{"n_layer": 13, "d_model": 192, "n_experts": 64, "experts_per_token": 8, "d_expert": 32, "d_shared_expert": 64, "activation": "bilinear", "moe_layers": [1, 2, 3, 4, 5, 6, 7, 8, 9, 10, 11, 12], "router_score": "softmax", "normalize_top_k": true, "routed_scale": 2.83, "balance_loss": 0.00055, "balance_bias": true, "router_cosine_scale": 10.0, "init_std_router": 0.00647, "lr_router": 0.00102, "n_head": 6, "n_kv_head": 1, "head_dim": 32, "vocab_size": 16384, "norm": "rmsnorm", "norm_place": "pre", "norm_eps": 1e-05, "positions": "rope", "rope_base": 10000.0, "rope_fraction": 1.0, "qk_norm": false, "attn_scale": 0.177, "tie_embeddings": true, "parallel_block": false, "init": "uniform", "init_std_qkv": 0.0349, "init_std_o": 0.0433, "init_std_up": 0.0499, "init_std_down": 0.0499, "optimizer": "soap_variant", "lr": 0.00364, "weight_decay": 0.0, "lr_head": 0.00593, "grad_clip": 0.5, "warmup_steps": 200, "schedule": "wsd", "decay_fraction": 1.0, "decay_shape": "sqrt", "final_lr_fraction": 0.0, "batch_tokens": [16384, 32768, 65536], "seq_len": 512, "doc_mask": false, "train_tokens": 249100000, "steps": 7721, "dataset": "wikipedia_en"}
Below are experts of layer 10 (counted from 0) of a mixture-of-experts language model. Rows are named router (the router's row for the expert), gate (a neuron's input weights, with its number), up (a neuron's input weights, with its number) and show model dimensions 0-191. Each number is 128 + 24 x the weight over its row's rms, rounded and kept within 0 to 255.
After each expert's rows: "gets" lists some tokens that make up at least twice as much of what it gets as of all text. This comes from a sample of Wikipedia text that the model never trained on. Tokens count by the router's weight.

# expert 36
router [128  89 155 105 157 114 138 139 122 130 109 121 149 144 115 143 118 128 114  87 103  92 161 126  91  80 127 143 153 143 123  87 156 159 147 130  71 128 148 152  93 108  83 122 123 119 117 104 187 116 138 156  99 170  87 156 111 133 119  91 159 142 102 152 134 148 135 107 141 133 134 127 127 158 102 102 103 136 155 104 145 161 123 118  86 145 100 138  84 144 164 114 139 149 122 107 123 107 117 139 151 146 104 114 161 120  76 130  76 161 142 156 119 100 125 166 146  99 120 116 135 139 100 117 113 104 128 116  90 119 119 122 141 143 138 139 112  95 121 136  98 137 131 128 123 125 141 133 150 133 154 109 187 124  95 111 168 206 105 122 141 138 145 146 165 108 104 126 122  95 131 158  94 124 149 142  95 108 101 114  69 132 120  98 121  96 106 105 123 173 145 139]
gate1 [134 119 143 133 115 103  71 112 128 168 103 103 111 141 109 133 146 150 151 151 155  89 151 126 141 135 119  89 113 162 141 134 136 147  93 147 100  85 148 131 113 145 129  89 130 116 109 131 100 129  94 145 134 159  74 160  81 115  74 145 131 174 117  97 126 116 182 128  93 137 106 150 140 158 140 117 103  98 146 118 169 141 130 131 142 121 110 111 128 163 114 114  81 134  97 114 124 110 102 121 106 144 116  96  97 140 110 138  57 108 113 121 142 116 107 156  75 114  94 125 138 115 141  78 107 134 179 152 142 131 152 133 130  81 112  87 145 142 123 149 121 131 137 145 116  76 127 121 120 106 134 184 117 138 121 130 147 130 127 126 138 112 169 167 121 159 106 146 148 147 126 120 153 112 175  93 130 146 127 122 130 166  99 105 129  80 164 124 118 141 143 136]
up1 [ 79 139  89 133 134 157  63 127 115  57 150 148 124 146 144 137 160  60 105 131 116  78 156 125 131 171 128 108 118 139 134 141 138 131 109 135 123 117 101 134 151 121 141 147 124 148 107 129 149  96 128 132 127 121 112 158 130 157 129 144 140 174 168 168 114 110 145 119 139 155 143 168 123 129 114 152 116 142 128  96 110 134 103 148 148 104 135 119 128 141 119 138 131 132 150 158 153  95 132 112 115  90  84 118 135 115 108 130 116  90 118 110 118 134 159 138 144  97 155 104 123 120  81 116 119 118 137 125 132 132 169 109  98 131 155 141  82 168 150 145 121 100 109 123 105 103 117 120 156 104 162 132 151 113 180 137 151 113  56 135 152 133 107 138 126 101 124 122 145 109 128 133 149 109 146 126 188 122 138 162 128 124  64  94 109 166 154 106 125 112 121 200]
gets: "\n", " ", "Best ", ") ", "\" ", "\n\n"

# expert 24
router [141 123 120 130 111 141  92 170 179 150 160  85 149 144  96 173 164 143 135 166 170  94 145 116 117 113 145 110 127 148 146 134 135 146  96 129 149 129 144 121 137 145  97 186 160 128  94 133 162 125 132 122 142 119  84 138 107 106 137 116 147 126 143 148 137 139 159 120 117 133 132 147 108 167 167  92  85 130 136  86 156 107 176 166 119  94 123 118 102 133 126 159 154 156 149 191 137 103 176 110 129 137 137 139 160 152 171 172 148 124 136 130 142 128 137 157 173 126 117 109  83 132 182 147 122 167 170 146 124 109 133 129 156 131 120 127 139 115 108 150  91 128 101 161 145 155 151 132 113 116 152 104 159 154  89 138 156 121 113 164 141 124  83 132 100 129 138 136 129 159 113  83 148 127 132  95 129 123 119 100 124 147 176 129 149 129 122 101 143  97 145 119]
gate0 [ 76 169 178  73  89  97 159 144  72 109 112 135 131 110 108 122 164 134 166 140 101 154 128 135 139  94 113 126 121 137 134  93 124 129  97 114 126 141 167 139 125 118 161 154  92 144  89 145 119 132 159 167 148 135 137 141  81 127 128 120  92 135 179 164 141 177 120 146  96 145 122 108  82 115 113 131  93  83  98 105 123 105 111 141  95 148 109 127  99 132 128 103 103 133 113 158 121 137 145 113 116 132 161 134 128 102 151 115  96 110 116  82 133 108  88 155 124 112 125 108 134 117 174 126 104 133 128 100 112 125 130 126 156 108 135  93 170  78 123 100 179 106 119 153 130 168 158 157 150 123 143 108 141 139 134 100 116 138 141 124 137 133 158 121 102 117 110  95 105 108  83 114 119 128 182 141 102 141 147 150 100 108 126 160 128  96  96 150 144 129 135 144]
up0 [155 160 144 110  98 137 127  86 167 146 121 157 123 147 113 127 116 134 126  83  84 129 142 145 145 129 186 143 128 149 122  97 110 157 115 175 122 142 141 115 159 150 142 151 113 124 143 116 116 136 131 112 171  92  86 108 104 121 153 156  85 134 111 111  72 142 147  81 137 128 100 182 135 131 121 107 131 123 123 164 115 150 122 108 127 153 136 117 123 106 123  89 112 133 174 147 125 139 111 116 144 140 140 136 101 126 133  93 106 137  86 121 122 136 134 130  63 176  63 142  67 144 118  82 115 120 114 139 137  99 134 147 146 116 152 123  94 123 120 167 102 111 110 124 156 122 151 114 126 148 169 119  94 181 110 123 152 173 115 145 119 102 149  76 105 172 147 132 148 130 159  92  97 119 148 108 114 110 156 123 121 137 154 120 121 142 127 135 142 162 153 134]
gets: "| ", "- ", ", ", ": ", ". ", "by "

# expert 61
router [116 113 130 122 124 139 175  88 145 136 166 167 115 144 106 148 163 131  98 110 127 112 132 110 138 107 125  87 156  83  96 160 159 172 109 124 113 122 124 149  96  90 153  97 175 151 134 143 137 146 125 112 137 135 188 138 140 149 133 155 175  98 103  86 147 125 104 104  78 145 117 153 135  89 133 131 150 130 165 122 140 160 160 100 124 111 144 117 125 162  98 109 159 103 129 127 120 120 131 153 143 152 141 128 102  93 155 107 103 147 155 128 145 159 129 111 113 126  74 151 161 130 143  90 149 123  98 106 143 150  89 123 122 116 119 125  99  96 175 113 108 162 106 130 106 156 139  93  98  77 126 123  94 123 136 119 101 152 175 140 109 101 152 123 123 117 148  76 100 104 124 146 169 141  96 139 181 112 140 116 113 124 161 137 139 133 123 152 117 153 111 109]
gate0 [146 159 152 123 136 152 159  92 150 165 146 110 145 163 131 111  94 132 123 126 133 128 123 163 159 133 121 126 155  82 138 141 116 171 127 134 144  92 181 114 167  94  99 106 153 135 159 133 124 103 142 115 111 136 141 157 149 118  97 129 130 108  91  96 155 159 108 115 131 154 129 119 137 127 149 144 119 163 142 130  89 140 151 103 110 165 115 126 103 168  97  66 157  80  88 136 188 137 118 134  78 119  98  96 127 147 156 115 140 107  89 140 101 124  98 151  98 126 139 143 112 111 156  85 158 137 132 118  91  88 133 145 105 122 130 105 122 149 164 106 137 121 121 117 122  96 156 128 124 132 135  99 121 121  93 124  95 149 141 109 113 148 126 150  94 162 139  86  80 119 106 165 106 186 120 109 108  94 129 146 108 112 152 121 113 164 167 108 117 135 121  99]
up0 [106 132 106 137 123 121 104  89 154 165 120 158 140 140 111 151 123 166  88 111 161 125 151 105 119  93  86  95 129 167 128 137 129 101  83 135 112 171 152 144 162 124  76 136 160 130 155 119 145 150 121 135 142 140  97 160 114 101 135 143 126 137 120 121 148 166 102 114  99 128  66 128 138 122 141 186 137 136 161 138  89 152 153  86  95 157 133 155 112  98 122 147  95 130 165 128 179 134 135 116 141 119 106 110 143 122 162 183 148 164 103 135 101 127 160 149 145 143 107 115 138  92 161 110 142 142 137 142 104 107 109 131 127 109 149 169 109 130 174 109 161 146 121 114 136 111 136 131  75 138 129  98 113 111 116  98 120 105 123 116 148 140 112 118 133 139 176 125 157 120 161 146  97 143 128 110  91 121 107 113 121 133 139 144 168 128  47 153 116 118 138  99]
gets: "in", "al", "or", "is", "il", "it"

# expert 18
router [159 130 145 131  92 136 118 200 125 132 146 130 188 112 155 149 116 124 101 147 146 148 101 161 127  74  75 189 126 127 116  91 125 135 144 149 117 102 129 145  87 117 127 136 116 110 155 162 101 110 113 163 116 137 119 128 132  87 134 160 135 136  98 142 119 120 104 129 150 125 152 112 112 164  92 131 132 159 120 161 144 121 140 123 145 127 131 159  96 133 156 148 147  90 151 127 142 139 146 155 142 155 127 116 147 130 143 128  82 140 144 159  66 106 123 138 100 157 121 113 146 140 158 101 125 159 180  91 134 111 128 126 147 127  76 122 109 110 115 147 191  98  84 168 151 131 134 174 124 150 139 136 123 124  97  73 123 115 131 155 146 127 115 171 165 137 143 148 120 134 122 139 113 148  93  86 107 145 132 117 125 137 136 126 142  91  96  94 138 143 164 144]
gate0 [127 134 133 139 115 123 111  97 132 132 122 139 107 121 117  89 147 143  73 142 171 143 154 122 133 108 112 148 147 108 116  92 149 134 123 125 100  65 124 146 111 137 139 130 149 126  99  86 153 159 184 115 137 159 162  77 146  72 158 110 124 153 141 113 122 119 102 129 164 131 117  99 125 110 100 106 110 109 147 151 122 177 166 152 122 138  91 164 138 116 140 122  67 134 146 139 121 103 125 116 121  82 142 136 150 103 132 151 114 171 147 148 141 131  93 154 141 130  80 133 111 133 141 118  97  98 110 111 127 142 114 137 120 117 108 139 185  90 148 156 144 143 107 109 127 132 173 176 194 142 109 119 135  93 131 125 140 162 178 101 145 116 139 109 135 103 115 116 155 153  95 146 140 130 166 159 107 105 157 116 103  83 113 139 120 153 108 162 126 122 105 117]
up0 [144 127  92 192 165 121 127 179 118 114 180 115 155 148 137 103 131 106  96 138 129 154 157 138 161 132 147 121 129 128 106 111 112 115 120 135 149  97 107 147  90 170 116 176 110 146 128 121 130 141 131 111 135 116 131 118 143  89 137 154 164 146 129  92 127  87 114 158 148 118 130 108 121 115 140 157  74 134 140 112 145 134 162  99 119 123 124 119 138  87 112 120 112 159 113 109  88 111 166 177 140 137 123 148  93 142 115 150 153 126 180  84 131 115 141 124  95 127 143 114  88 154 174  89 191 106 137 138 134 147 138 132 134 148 119 142 102 123 107 169 141 100 117 117 121 100 130 181 100  84 119  93 164 137  92 130 119 123 149 162  97 141 122 138 174 131 153 162 109 139  89 156 116 146 127 125 108 130 141 106 113  68 170 124 160 117 137 142 122 149 128 138]
gets: ", ", ") ", "a ", "\" ", "i ", "m "

# expert 58
router [132 137 128 167 123 148 147 104 117 111 145  85  88 164 147 140 128 143 149 138 121 154 147 154 131 131  83  99 129 120 120  84 138 108 122 108 128 145 125 140 146 108 110 148 146 129 126 108 141 140 165 157 121 110 104 178 110 119  66  93 143 110 117  52 148 134 147 146 141  76 121 129 117 142  88  90 130 101  98 117 102 160 113 140 144 113 156 107  83 137 127 147 131  77 142  95 116 122 148 126 138 113  75 126 144 138 108 124  94 113 106  98 122  74 121 135 152 112 136 130 139 127 140 133 136 122 149 145 124 117 175 136 116 135 107 104 149 121 162 143 158 163 140  91 146 106 129 142 124 144 154 138 156 154 128 115 110 111 136 113 159 178 143 103 140 148 148 165 104 146 107 116  96 106 143 152  61 114 113  89 136 111  80 152 157 140 112 178 102 101  82 138]
gate0 [112  94 150  91 127  86 149 154 108 145 101 142 132 129 139 113  95 103  98 156 136 169 122 109  92 136 150 171 119 138 152  81  93  96 125 146 136 159 181 118 126 129 156 144 154 155 119 113 138 127 125 120 108 126 181 115 123 118 174 103 103  96  89 146  97 116 106  89 119 123 109 143 132 107 188 161 121 113 168 113 136 134 138 123 101 123 113 135 167  85 118 186 147 163 122  96  99 150 118 144 155 115 139 102 123 138 121 130 157 122  98 127 110 145 146 143 131 156 164 150 143 152 100 129 153 165 151 155 118 123 152  85 142  92 145 112 111 117  84 102 147 103 130 169 106 140 166 100 130  99 125 123 120 116 150  87 152 138 107 135  92  90 100 153 119 136 160  94 150 165 120 112 109 129 133 138 154  95 144 145  71 117 146 103 137 123 163 125 146 139 112 128]
up0 [174  75 124 121 143 109 123 133 131 163  80 126 156 123 140 150 113 110 123 114 145 111 125 117 133 129 175 105 137 166 120 142 131 129 132 119 148 131 141 140 152 124 102 143 168 149 141 103 119 130 131 138 107 117 115 177 110 112  98 108  89 176 144 133  68 139 136  97 162 111 150 137 151 180 129 140  95 142 129 132 112 103 127  97 120 102 144 149 124 114 117 182 140 113  83 134 164 158 107 102 167 137 108 174 163  76 134 113 121 126 155 152 122 164 126 128 131 137 122 103 141 124 132 165 109 111  91 127 112  99 127 121  95 128 108 111 123 123 139 104 187 144 135 106 117 123 145 132 104 171 145 122 111 107 162 123  89  94  93 162  79 146 159 145 108 111 115 137 149 124 146 136 118 109 107 115  58 153 131 138  96 162 104 170 143 181 133 140 122 170 140 146]
gets: "| ", "–", "; ", "201", "200", "-"

# expert 51
router [108 147 121 147 187 133 133  98 143  90 122 141 133 132 135 145 103 159 113 116 151 109 138 134 135 119 146 129 145 113 149 110 144 125 118 128 175  96 118 126 135 117 158 178 122 150 152 147 116 173 178 140 142 158 149 140 106 105 109 125 172  87 128 136 146 104 148 174 179 114 146 151 119 138 138  91  87 158 115 115 116 138 129 146 134 129 145 107  76 157 168 159 132 107 144  79 134  93 151 102 155 100 175 117 142 108  85 146 137  71  96 107 120 101 134 167 177 139 163 126 180 153 142 114 142 125 146 129 124  61 160 154 160 171 153 123 122 105 136 145 113 138 121 100 126 131 117 143 105 135 157  83 120 113 142 139 129 113 117 122 149 109  94 134  98 122 127 112 113 136 121 152 144 109 162 163 110 130 110 107 144 113 123 149 121  86  93 147 149 130 120 167]
gate0 [104 117 146 130 157 106 120 132 144 138 147 131  92 125 130 151 104 147  79 144 146 125 139  99 159 135 129 151 129 110 125 132  80 132 148 107 151 130 126 126 101 147 169 171 105 106 131 146 157 120 105 150 116 136 159  96 148  73 135 157 118 145  92 149 106  98 107 146 152 113 178  88 105 124 156 161 154 140 138  89 137 134 113 146 110 112 162  85 103 170 173 168 153 115 165 166 121  88 120 119 187 164 143 141 157 114  99 112 143 158 142  90 150 112  88  88 112 105 139 137 140 148 135 135 148 149 106 125 156 103 133 137 148 141 151 142 110 136 109  88 102 162 144 130 116  85 122 127 129  72  98 105  87 113 132 178  88 136 156 114 157 114  92 143 139 145 126 122 108 126 120 118 114 105 134 120 131 189 153 161 132 102 129 109 110 124 132 128 139 135 166 113]
up0 [ 82 131  96 122 152 160 125 126 116 165 146  93  93 105  96 148 113 150  97 128  82 119 150 115 153 133 140 143 102  94 138 166 103 115 138 112 119 141 142 137  75 165 165 159 108 159 114 124 130 111 116  98 110 146 146 115 177 110 119 123 161 133 134 117 131  89 136  89 135  97 134  95 166  79 109 136  82 148 140 127 165  92 142 167 126 115 161  85 114 162  95 114 138 119 121  72 121  97 126 131 130 154 105 161 135 156 106 135 121 161 116 128 129 137 137 109 112 114 114 134 156 113 122 151 162 142 130 123 147 137 117  97 169 168 148 146 129 132 115 136 106 143 159 119 128 131 118  96 133 132 129  83 166 105 132 154 115  89 153  82 100 100 129 107 135 137 106  98 153 140 145 126 165 108 108 115 143 193  98  99  65 100 147 119 114 130 127 141 164 106 112 134]
gets: "| ", "\n", "; ", ". ", ": ", "at "

# expert 43
router [160 140 114 115 101 175 133  53 125 153 142  99 119 162 143 131 132 168 124 105 134  92 105 165 134  94 118 123 167 166 103 126 116 141 117 120  85  89  81 158  95 120 165 131 123 113 161 114 128 165 122 112 111 117 147 143 121 148 134 145 116 129 134 115 122 129 171 125 109 108 138 155 169 128 160 130 129 154 157 129 141 114 125 102 115 106 108 112 119 149 107  80 178 135  94 147 107 121 119 146  92 110 206 101  94 112 129  95 152 122 151  79  98 151 144 124 137 132 110 126 157 159 158  92 146 123  96 177 145 147  76 152 133 136 110 123 137 125 130 138 144 159 132 113  96 128 111  89 116 123  90 131 132 147 120 141 120 135 129 172 120 141 129 105 143 117 135 139 116  95 122 133 149 147 108 140 164 134 132 173 135 129  90 189 138 128 180 127 121 112 148 116]
gate0 [110  95 112 104 144 115 185 113 153 136 120 112 123 128 147 152 125 133 113 152 112 143 135 175 127 144 106 139  93 132 147 143 104 105 137 129  89 125 141 122 106 102  84 130 132 102 162 100 117 159 134 157 150 107 133 146 156 131 127  87 110 141 148 132 105 110  93 186 137 125 154 113 118 152 161 113 120 122 141 135 114 119 129 130 144 194 147  90 100 110 110 117  85 145 132 157 163 129 113  70  94  90 141 149 109 185 147 127 143  97 124 139 126  85 123 132  86  77 120 164 114 148 109  92 110 142 109 134 122 148 128 109 107 123 158 151 131 129 148 163 126 104 146 159 124 143  93  95 118 152 119 102 114 119 138 143 170  81 131 134 189 151 160 131 128 156 143 113 111 129 158 149 144 135 145 167 122 176 121 115 101 169  73 138 137 131 116 111  94 152 164 141]
up0 [ 96 118 133 144 102 112 146 139 109 123 102 115 105 157 114 112 115 112 127 123  67 147 155 111 121 151 141 155 137 147 112  96 110 143 129 169 147 146 115 128 142 148 112  85 123 144 140  98  90 131 129 141  82 142 156 201 141  87 159  85 134 119 142 108 105 147 100 156 138 107 115 114 139 119 114 116 125  69 155  75 141 132 140 136 136 135 152 143 130 147 119 116 143 146 133  92 139 107 150  93 181 139 110  87 101 142 108  99 115 109 133  97 121 158 123 154 123  67 118  96 151 137  84  66 136  98 111 132 112 133 135 149 119 136 128 147 165 145 160  99  96 137 168 129 108 134 141 103 108 118 179 128 152 121 145 166 108 104 151 135 133 161 116  95 135  95 106 118 151 148  76 100 144 103 134 144  90 119 101 119  87 142  95 118 107 130 137 149 126 102 102 156]
gets: "b", "f", "c", "C", "B", "F"

# expert 16
router [134 145 108 139 183 168 123 150 132 144 141 151 170 155 172  78 114 115 137  79 167 131 137 145 143 139 141 171 101 131 122 144 136 108 134 104 130 144 170 127 124 160 166 118 145 117 122 121 141 110 108 106 135 120 170 176 139  96 131 129 116  92 121 173 139 150  90  85  87 138  91 172 143 123 151 117 126 114 126  98 123 119 129 129 109 140 155 144 153 129  88  64  90 145 111 144 139 158 144 107 113 133 142 118 139 173 137  92 181 114  98 133 150 160 119 105 140 119 128 132 102 121 137 151 135 153  84  88  87 152 154 131 133  93 126 153 141 124 120 104  97 115  97 116 166 140 166 185 139 108 130 124 119 150 148 170 130  94 131 129  97 121 154 131 108 124 166 127 115 118 166 140 146 128 133 137 136 146 129 152 108  66 109 156 134 102 109 141 106 149 134 120]
gate0 [109 142 131 160  87 122 148 121 122 124 134 135 118 155 152 148 140 123 156 149  90 163 122 142  94 187 123 126 136 139 133 159  88 110 117 120 132 109 115 139 139 112 149 153 106 124 147 127 117 147 156 101  97 139  94  81 144 144 151 132  83 100 165  81 115 148 129 143 107 137  98 135 170 163 106 108 107 155 112 127 130 165 133 111 114  94 102 136  95 141 171  99 109 137 122 121 139 118 124 157 113  94 155 110 142 119 109 144 104 151 175  98 120 140  85  86 137 115 156 138 160  82 115 149 151 107 147 141 143 132 138 115 157 129 123 129 100 129 126 125 122 128 139  82 118 140 137 121 135 137 107 127 160  69  88 153 111  99 159  99 128  98 113 140 119 199 114 131 111 137 175 101 105 148  85 159 159 192 104  94 126 117 108 112  74 114 144 156 140 111 136 127]
up0 [ 71 169 114 137  78 123 167  90 150 137 133 137 127 147 143 121 137 109 148 150 121 154  95 146 113 148 126 134 145  80 162 162 109 105 160 184 162 128 124 114 134  99 116 186 137 113 141  90 151 131 119  88 104 168 138 133 105 103 140 110  78 151 147 122 115 127 158 156 126 135 143 138 141 125 110  77  71 118 118 120  88 163 138 123 137 116 167 108 115 128 173 106  90 167  78 115 112 128 117 113 117 101 163 120 104 104 130 136 107 119 133 110 133 118 101 139 156 122 177 150  96  96 112 177 165 107 148 117 112  97 152 122 146 118 123 128 100 135 157 125 119 104 115 110 142 148 120 139 109  98 144 111 108  88  93 129 139 131 123 119 163 118  97 101 120 169 141 136 136 126 133 116 123 127 153 127  95 128 155 114 134 121 114 151 158 107 182  72 105 149 133 120]
gets: "h", "r", "am", "l", "v", "b"

# expert 7
router [136 139 111  98 157 158 141 140 102 152 152 109 137 188  73 114 120 131 115 140 126 123 136 158 144 125 147 138 126 184 157 102 113 140 130 166 130 126 134 129  96 127 150 126 110 139  74  90 163 163 144 134 129 111 117 140 129 140  92 117 167 149 142 137 125 152 120 130 179 120 124 149 109 138 128 119 104  92 119 117 153 138 135 118  70  98 103 151  72 153 102 158 153 166 131  99 139 128 146 116  89 171 155 117 112 148 105 136 105 167  96 175 130 121 155 150  91 114 110  91 124 161 130  83 107 126 102  99 146 124 114 143 120 162 103 130 119 138 113 110 116 155  99  90 152 137 144 178 159 143 182  93 133 135 100 108 137 162 119 113  93 154 122 127 165 114 122 128 115  98 115 137 144 179 167 119 117 170  93 138 120 105 138 105 148 112 147 109 147 135 118 101]
gate1 [ 77 133 106 138 119  68 116 122 153 151 154 129 106 144 133 140 143 123 125 144  96 113 134 117 131 108 145 138 141 160 149  86  91 128  90 115 144 100 124 132 124 151 127 102 205 151 151 116 107 161 140 174 154 123 150  93  92 154 139 148 142 119 106 152 140  88  81 125 161 108 121 161 112 136 118 135 169 177 124 150 142  83 121 106 132 100 121 102 130 150 137 117 130 142 142 123 103 121 164 119 102 105 178 133 148 114 146 166 130 110 145 135 178 128 120 154 115  85 148 150  98 122 114 169 114  95 146 126 121 123 141 131 165  74 106 163 175 126 109 127 139 155  90 173 155 121 143 147 143  89 122 114 120 131 124 115 161 118 136  83 148 127  94 139 116 126 106 146  91 134 146 149 148 121 145 100 122 107 175 111 114 100 163 154 128 123 137  94  87 116 117 154]
up1 [104 133 128 122 127 152 155 130 146 140 118 146 128 152 145 103 151 132 125  74 142 109 149 182 111 137 122 151 139 133 125 161 109 117  66 104 112 102 147 136  81 145 134 117 136 170 108 157 155 136 127 158 111  58 172 117 107 110 131 160 113  98 104 136 152 126 124 115 150 136 121 177 142 112 162 127 105 114 136 166 169 129 145  84 151  96 164 131 124 101 169  96 133 144  59  96 122 140 166 126 119 116 135 143 148 151 109 137 159 135 143 107 141 145 170 140 112 132 105 164 138 129 167 121 128 127 164 125 131 139 136 162 124  84 106 163 121 141 117 115 135 114  87 148 122 122 130 117 171 144 170 113 111  89 145 132 146 123 107 162 157 102 116 121 100 107 137 158 146 138  81 104 140 136 129  73 138 113 168 166  92 158 133 120 114 143 143 110 111 150 120 173]
gets: "\n", " ", "0 ", "1 ", ") ", "3 "

# expert 34
router [149 144 132 136 157 129 121 150  94 107 136 110 148 147  93 140 111 142  78  97 132 168 130 138 163  83 133 134 141 165 163 136 145 135 120 162 107  90 137 151  69 133 107 134  84 122 149 129 144 132 150 102 131 107 117 129 142 128 137 101 159 149 126 176 109 150 139 120 163 132 139 113 136 163 112 137  76 178 110 126 135 122 172 141 115 148  82 168  92 126 117 123 122 147 151 127 131 107 147 164  96 123 120 104 166 118  99 137 109 179 141 145  92 144 117 132 100 137 127 118 143 107 127 118 135 145 139 104  99 100 125 150 164 111 145 151  97 132 104 165 142 101 121  82 161 154 133 190 163 149 157 123 146  86 112  96 117 160 127 134 120 137 116 164 136 102 192 119 135 107 117 123 150 165 133 155  85 153 135 128 104 123 128 101 135  76 132 100 141 171 128 114]
gate1 [ 91  98 106 173 130 132 145  82 102 150 140 119 122 116 116 131 134 117 181 124 118 103 117 204 113 172 152 104 146 155 171 135 104  99 144  94 110 146 123 101 137 108 110  55 129 151 134 103 118 131 117 157 106 140 123 133  99  94  70 152 131 124 134 139 125 102 145 120 100 118 115 141  88 151  99 146 164 114 120 159 102 114 150 151 173 100 145 148  95 125 122 125 113 150 145  97 118 117 120 157 137 137 135 125  86 129 138 117 147  99 124 141 135 145 105 149 145 118 145 124 118 116 106 151 114 182 113 111 168  93 106  98  94 135  90 138 115 115 159 118 112 148 131 129 165 174  86 100 179 107 104 156 159 100 110 114 167 144 133 127 147 132 137 102 176 104 119 139 107 132 141 147 117 117 138 163 134 103 116 115 156  89 143 136 179 117 128 153 156 110 141 132]
up1 [147 115 136 111 109 134 115 103 204  96 152 127 173 164 162 126 124 126 115 122 102 144  84  89 120 121 119 122 128 115 156 105 103 163 121  95  84 141 101 110 163 104  87 151 114 119 156 116 125 117 109 106  82 115 156 144  83 110 135  84 123 167 111 153  80 140 147 126 139  88 125 150  87  92 136  97 105 152 138 129 143 129 134 138 176 139 145 141 135 121 116 115  85 123 120 144 158 134  98 127 172 132 127  98 148 172 117  98 162  92 161 148  99 118 128 126 111 148  92 139 129 182 141 129 114 149 109  94 124 105 119 156 143 146 126 139  80 140 130 116 167 159 115 133 134 115 137 158 129  90 152 118 139 110 141 119 129 133 140  90 141 131 134 120 101 153 155 127 129 101  92 125  86  78 109 130 161  90 137 124 152  96  88 132 150 137 122 150 172 145 138 112]
gets: ") ", " ", "% ", "1 ", "0 ", "2 "

# expert 38
router [144 137 132 104 121 146 149 176 116  96 120 147 178  91 187 127 156 123 113 100 128 132 146 142 114 125 168 141 102 118 153 113 126 152 130 158 169  97 139 151 136 178  94 151  85 116 115 131 119 107 115 143 123 111 113 146 109 117 132 154 167 129 137 162 128 139 105 144 174 140 136 134 119 162 115 100 151 123 121 110 142 123 114 100 112 127  65 113 143  99 156 120 141 121 160 154 148 160 145  94 199 147 128 129 157 138 117 179 113 144 125 115 124 143 139 177 106 118 153 102 116 136 174  97 127 143 174 123 121 106 134 147 139 146 112 131 146  83  97 112 142 134 136 121 150 140 143 143 101 131 161  98  75 169 123 120 132 113 134 101  96 110 130 122 142 148  93 132  90 134 107  70 103 144 122  81 107 108 121 153 104 137 162 133 136  87 150 112 156 120 176 113]
gate0 [132 138 162 139 142  84 128 152 136  95 124 152 128 128 127 146 133 132 112 126  96 133 133 147  98  98 137 149 113 182 148 123 143 151 138  86 119 108 137 141 106 159 143 136 102 152 115 132  96 121 151 129  75 114 132 172 126 171  94 108 129 148 141 158 142  97 130  96 120 122 121 123  91 104 128 132 166 140 129  80 110 102 110 149 138 121 105  76 141 130 103 121 141 176 137 150 172 128  94  88 161 114  80 152 157 140 134 132 131  97 137 111 116 123 147 146 142 162 157 115 105 123 127 136  88 141 104  98 111 131 101 108 148 146 140 167 115  80 153 101 124 101 132 117 111 112 104 141 142 152 151  90 156 100 147 106  91  55 126  96  91 116 108 123 171 119 176 159 136 127 121 125 161  80 106  88 112 119 129 141 138 138  88  97  92 137 127 108 124  96  95 154]
up0 [ 90 157  99 120 107 183 165 168 139 110 113 132 113 145 105 129 134 103 130 114 166 143  92 126 123 104 157 150  83 150 140 137 124 178  97 136 107 138 170 168 121 105 131 114 124 115 139 136 153  67 119 160 163 105  96  79 161 108 102 161 111 127 130 136 140 158 119 118 168 148 138 131 130 135 151 110 110 120 139 163 149 138  98 132  95 127 145  78 113 111 151 125 156 176  99 112 125 158 122 111 143 121 137 134 121 181 142 112 152  78 126 110 132 154 111 127 107 135 149 128  99 126 132 155 153 113 151 102 127  91 125 155 120 138  99 148 145 101 114 163 109  88 165 132 141 130 154 159 157 121 137 126 151 138 158  98 105 163 136 131 114 177 100 131 134 139 112 110  62 145 151 138 149 139 167 143 132  86 154 153 135  96 137 149 150  89 114 131 101 130 127 167]
gets: "\n", "\n\n", ". ", "he ", "He ", "o "